From a checkpoint of a small mixture-of-experts model trained on Wikipedia: width 320, 96 experts in each of 8 layers.
Below are experts of layer 5 (counted from 0) of a mixture-of-experts language model. Rows are named router (the router's row for the expert), gate (a neuron's input weights, with its number), up (a neuron's input weights, with its number) and show model dimensions 0-63. Each number is 200 + 20 x the weight over its row's rms, rounded and kept within 0 to 999.
After each expert's rows: "comes after" lists some tokens at least twice as common just before its tokens as in all text; "mostly gets" lists some tokens that are sent to it at least half of the time. This comes from a sample of Wikipedia text that the model never trained on. Tokens count by the router's weight.

# expert 33
router,213,179,222,185,185,184,192,218,223,226,213,201,181,170,214,170,202,197,219,193,203,178,177,189,212,137,228,204,218,203,194,196,208,228,167,183,220,232,212,178,197,201,186,199,194,230,234,194,201,219,201,235,204,196,219,192,194,205,208,192,189,216,230,190
gate0,204,209,230,169,205,196,203,279,200,197,287,217,202,190,156,203,201,205,181,181,203,157,200,203,189,196,237,213,200,216,201,204,204,204,200,214,167,190,197,194,198,194,182,190,201,191,201,190,197,207,217,200,193,201,220,201,202,189,199,202,165,232,202,196
up0,200,246,228,184,211,189,200,269,206,200,193,199,194,188,206,206,201,207,195,200,200,181,200,195,202,204,209,194,206,216,196,208,188,208,228,200,165,216,196,201,194,211,206,204,198,181,191,196,195,206,200,202,192,197,225,213,207,172,218,202,200,223,197,219
gate1,203,203,197,203,201,131,199,235,214,200,182,208,224,198,236,197,185,213,242,261,210,201,233,183,201,175,200,201,209,232,207,204,204,198,188,192,244,168,204,213,195,189,199,240,139,206,230,196,188,199,191,202,240,199,200,222,178,194,204,194,198,176,205,201
up1,209,209,212,196,231,202,225,217,204,202,205,174,191,187,200,238,196,214,181,161,231,210,162,199,200,215,202,203,205,200,197,199,197,141,207,207,191,200,174,178,190,186,220,200,232,206,206,195,200,190,194,207,235,214,219,194,193,197,207,230,161,224,208,232
gate2,195,169,146,203,162,174,181,207,204,193,197,223,208,236,228,189,226,223,197,202,184,230,200,227,182,225,176,218,201,212,211,152,137,204,208,204,197,190,218,199,183,192,186,174,175,200,194,199,195,197,202,191,275,197,214,204,234,197,209,206,217,200,216,197
up2,200,225,247,210,202,222,199,189,201,257,216,159,224,186,185,221,202,202,193,195,195,191,278,176,209,170,200,148,189,180,202,174,189,179,190,206,216,226,190,209,200,205,182,191,224,213,228,200,203,150,227,187,212,193,207,167,165,212,209,202,183,194,200,203
comes after: ",", ".", " of", " by", " and", " with"
mostly gets: " him", " Sarah", " father", " Constantine", " brother", " Jerry"

# expert 7
router,204,192,207,196,224,188,165,210,229,233,224,180,212,169,211,186,190,181,222,188,213,197,190,218,193,192,270,222,188,188,201,212,208,197,182,225,235,208,224,179,183,224,179,176,199,217,258,206,195,237,188,230,219,206,222,223,200,234,217,190,180,173,230,182
gate0,211,185,238,235,200,203,176,201,190,211,181,178,225,205,182,196,222,182,208,198,223,172,208,194,170,200,231,204,202,193,199,198,206,199,200,158,172,197,173,243,200,207,211,199,179,178,192,152,200,207,204,232,193,189,201,196,138,200,218,198,203,183,195,198
up0,205,183,215,200,206,194,200,200,182,221,176,199,192,197,159,218,223,224,207,207,200,196,191,209,166,199,202,205,190,212,203,246,193,196,185,193,159,199,201,218,203,208,199,201,196,197,220,194,193,218,202,200,190,204,201,185,189,201,200,246,207,224,200,192
gate1,206,206,245,200,193,219,214,228,192,192,203,213,149,183,203,198,206,194,210,207,205,200,195,228,199,206,216,230,200,208,190,202,187,204,180,206,199,231,214,220,207,196,197,237,203,185,221,193,190,219,214,216,183,214,212,199,156,128,210,201,200,189,200,199
up1,181,219,231,202,203,261,200,234,180,154,195,192,164,205,201,216,198,203,196,227,202,201,169,200,200,222,192,196,199,199,198,202,192,198,164,217,202,216,206,242,170,199,191,196,199,193,191,191,123,191,230,200,200,203,203,227,200,177,217,227,209,199,200,226
gate2,202,200,158,192,229,165,190,179,217,193,207,200,208,198,187,243,206,253,206,197,203,202,184,199,205,184,226,235,199,200,196,190,208,201,166,203,236,198,248,206,177,210,211,202,212,205,200,209,199,196,168,198,205,198,196,180,167,195,199,231,213,180,200,199
up2,217,205,176,190,207,186,193,144,204,205,210,204,199,202,198,235,198,209,219,208,216,143,202,224,207,217,239,200,203,197,202,192,236,198,188,188,206,182,196,221,192,212,206,203,193,210,216,200,215,201,120,200,211,200,199,187,158,181,219,208,183,179,204,177
comes after: " of", " and", " with", " for", " to", " by"
mostly gets: " such", " several", " these", " These", " many", " various"

# expert 94
router,202,179,182,179,157,178,156,210,204,230,215,192,203,207,215,166,183,189,191,210,205,174,194,231,195,177,209,188,214,222,205,195,225,214,180,191,216,217,235,159,208,212,179,201,181,226,206,197,196,238,199,205,219,178,187,206,190,215,203,222,222,149,237,212
gate0,214,197,217,191,215,219,213,201,190,140,197,188,202,169,207,226,203,186,201,209,184,211,180,204,200,202,175,228,213,190,194,161,156,177,219,167,159,181,210,169,197,189,285,204,193,222,165,176,207,203,199,221,217,219,172,200,216,202,214,236,200,198,187,200
up0,249,193,168,224,196,195,201,224,209,172,199,178,157,202,233,218,199,202,216,202,206,204,234,181,173,175,199,171,220,210,179,201,202,198,201,191,209,200,201,155,203,256,173,237,175,163,219,205,207,208,194,215,194,197,208,217,205,163,197,208,201,178,199,232
gate1,205,192,201,213,199,201,202,204,188,174,191,233,217,221,202,201,193,183,203,200,197,195,174,220,201,193,197,198,196,215,168,259,183,212,202,162,184,141,194,216,201,205,203,203,204,214,177,202,194,198,196,182,189,178,198,182,195,210,222,193,231,235,186,138
up1,209,209,161,233,135,190,178,195,179,208,240,204,192,240,196,161,172,202,220,203,188,196,225,227,189,208,200,177,185,210,207,220,212,202,178,163,203,203,208,202,202,212,200,202,215,200,198,254,208,207,207,188,217,192,198,201,200,237,199,194,201,171,219,197
gate2,205,197,221,185,217,197,170,262,261,218,221,201,208,215,192,200,203,208,208,231,215,200,179,210,192,212,222,198,230,190,187,187,199,201,145,212,198,202,204,216,203,199,151,184,187,205,199,199,190,200,152,155,180,216,205,180,198,200,233,202,237,193,214,185
up2,203,199,214,201,219,184,198,177,214,211,214,197,201,202,200,213,204,208,199,222,235,204,148,211,202,220,199,200,184,196,193,188,200,191,176,193,202,202,200,206,200,201,201,208,147,207,200,202,190,197,149,196,198,201,195,194,193,205,197,201,203,149,200,159
comes after: " New", ",", " in", " of", " South", " North"
mostly gets: " York", " California", " Texas", " London", "burg", " Angeles"

# expert 91
router,186,217,194,212,236,208,158,201,216,194,205,180,215,196,227,189,154,197,224,217,213,207,211,218,186,189,206,224,206,199,214,207,206,188,219,199,225,190,227,183,179,198,200,219,185,247,227,207,226,213,199,213,183,204,218,206,201,212,177,216,180,177,233,192
gate0,166,222,182,198,220,199,206,198,221,218,197,200,209,212,186,201,195,183,184,204,202,197,187,218,179,185,197,199,210,177,201,227,186,211,202,214,200,194,182,201,197,152,210,195,195,225,196,137,192,200,212,151,221,202,218,224,176,201,240,186,246,195,186,201
up0,200,173,216,148,194,192,220,235,201,172,223,161,197,224,196,217,260,200,183,180,173,200,200,197,211,257,199,202,195,228,201,214,197,203,202,195,239,199,221,200,228,200,190,185,221,205,217,285,200,224,186,216,201,210,200,195,206,203,193,198,200,183,208,208
gate1,194,197,199,203,209,210,135,191,201,258,144,188,247,192,218,199,202,199,205,248,218,200,206,210,170,205,185,188,219,209,190,173,202,200,204,214,210,194,185,177,194,248,212,191,193,203,199,202,196,213,140,197,171,214,198,187,202,234,167,201,179,202,200,227
up1,173,196,209,211,211,256,198,203,189,216,179,175,182,213,199,194,200,199,195,221,207,214,205,205,178,201,200,216,199,168,188,173,185,216,193,162,199,196,200,199,197,213,249,192,200,162,205,202,205,174,203,231,191,160,202,152,200,215,193,199,192,166,284,200
gate2,187,203,176,209,225,201,199,195,200,204,194,214,214,203,205,200,183,239,204,199,172,218,185,199,165,200,258,216,131,157,218,193,195,193,173,170,199,194,226,207,203,203,190,208,191,216,216,246,203,200,176,197,187,184,177,202,191,248,191,195,206,218,226,202
up2,211,195,234,191,184,214,199,199,201,192,213,210,199,192,162,196,216,180,212,175,197,173,231,201,207,221,171,206,199,226,201,198,210,207,212,244,218,206,202,169,174,207,200,201,217,192,158,203,191,188,220,203,215,202,221,199,197,172,193,205,182,165,184,179
comes after: "–", " he", " He", " to", " played", " and"
mostly gets: " scored", " joined", " won", " played", " qualify", " earned"

# expert 83
router,204,206,213,201,206,197,153,202,226,214,218,162,204,189,228,179,186,197,235,215,217,200,194,209,208,184,196,191,214,242,190,230,205,195,199,216,206,194,201,205,188,229,185,190,185,211,232,220,235,235,163,225,190,177,202,190,205,224,208,207,186,201,230,210
gate0,186,200,183,205,202,201,216,131,212,194,205,211,199,218,202,135,214,182,185,182,183,203,202,197,193,190,213,203,202,222,195,213,195,222,193,194,183,207,184,201,194,184,197,169,108,203,198,214,207,196,198,204,214,186,228,237,210,198,147,202,190,206,212,183
up0,174,220,191,198,203,188,198,189,190,200,158,163,148,208,215,201,174,143,202,211,187,199,200,198,177,220,186,197,204,180,197,208,183,213,189,151,205,205,208,223,164,200,201,267,214,198,184,197,210,234,210,212,195,197,141,176,199,209,188,187,200,190,199,206
gate1,196,212,215,209,151,216,195,200,205,210,201,178,211,177,192,249,171,179,199,192,193,202,209,221,181,204,213,233,207,233,227,168,233,220,210,223,204,197,178,194,176,209,188,202,182,131,204,189,200,156,178,189,181,214,195,210,186,198,194,232,198,202,201,191
up1,200,198,194,167,200,216,204,202,202,247,144,215,218,203,203,183,228,179,283,204,203,206,187,191,175,187,184,203,170,249,182,227,200,201,192,181,202,202,203,206,185,205,205,196,129,212,249,202,227,210,169,234,238,189,206,198,243,195,197,191,217,184,200,206
gate2,211,165,206,217,202,222,177,195,211,186,199,199,230,201,211,193,161,195,197,205,202,204,220,202,200,209,198,203,213,155,217,183,175,207,180,156,218,203,172,203,191,164,224,213,186,216,193,199,242,222,162,196,193,204,176,199,174,196,203,184,186,201,194,193
up2,179,200,196,183,172,216,198,224,190,197,196,201,171,221,197,218,202,210,229,216,205,217,176,209,195,147,175,180,210,196,200,220,199,184,201,200,224,195,236,205,177,254,236,199,162,202,200,212,227,182,228,231,217,198,179,188,254,199,193,229,195,165,192,172
comes after: " |", ":", "-", "|", ";", " by"
mostly gets: " ITA", " Steve", " Chris", " Mike", " BRA", " ENG"

# expert 30
router,171,148,241,215,209,182,191,232,233,205,196,168,217,181,224,187,185,180,242,195,189,196,203,219,186,151,229,243,204,227,173,211,199,195,193,222,225,236,191,207,195,217,185,193,177,198,203,205,213,194,190,221,181,221,213,196,185,229,188,200,214,156,234,197
gate0,202,182,221,177,196,207,214,198,204,197,200,164,217,208,197,161,244,204,183,188,170,194,213,192,201,200,193,177,204,193,208,202,205,221,200,196,209,208,187,212,193,209,221,202,195,186,193,200,163,227,153,179,129,179,247,203,188,164,202,208,204,218,188,197
up0,189,201,203,194,177,203,219,198,197,217,173,196,239,205,229,224,216,207,171,213,219,192,191,212,194,197,196,203,197,239,205,214,167,201,256,197,211,197,199,200,193,202,223,218,207,201,205,149,210,198,172,191,188,214,187,197,202,228,198,225,229,194,195,204
gate1,197,191,209,201,184,202,198,172,190,211,155,204,198,198,218,192,163,196,207,276,213,202,242,209,204,199,199,243,201,231,206,225,158,188,225,202,207,200,194,243,182,175,193,219,211,200,178,225,201,207,195,203,194,222,195,210,209,188,205,223,188,201,220,183
up1,205,171,208,211,238,199,175,204,176,219,200,225,196,232,205,187,184,186,221,240,192,173,198,196,208,199,226,179,208,177,186,195,141,226,193,204,202,170,188,202,186,201,242,218,243,204,237,184,216,211,182,220,223,198,227,209,200,202,195,202,163,204,201,137
gate2,211,205,179,220,223,196,199,200,186,143,232,208,154,223,202,229,205,171,232,179,219,173,201,214,201,174,196,198,196,206,178,208,165,192,221,187,191,205,239,219,190,192,200,210,180,178,191,213,196,207,195,207,163,197,215,217,197,188,217,207,231,260,199,199
up2,203,183,188,178,203,179,195,211,209,214,222,200,228,236,209,207,221,204,218,219,230,198,204,213,200,203,199,159,199,214,183,200,205,201,232,200,201,197,245,205,159,200,208,201,200,174,193,196,199,147,203,200,201,186,201,210,216,167,243,193,198,199,197,192
comes after: " was", " is", " are", " were", " be", " as"
mostly gets: " more", " most", " very", " much", " so", " least"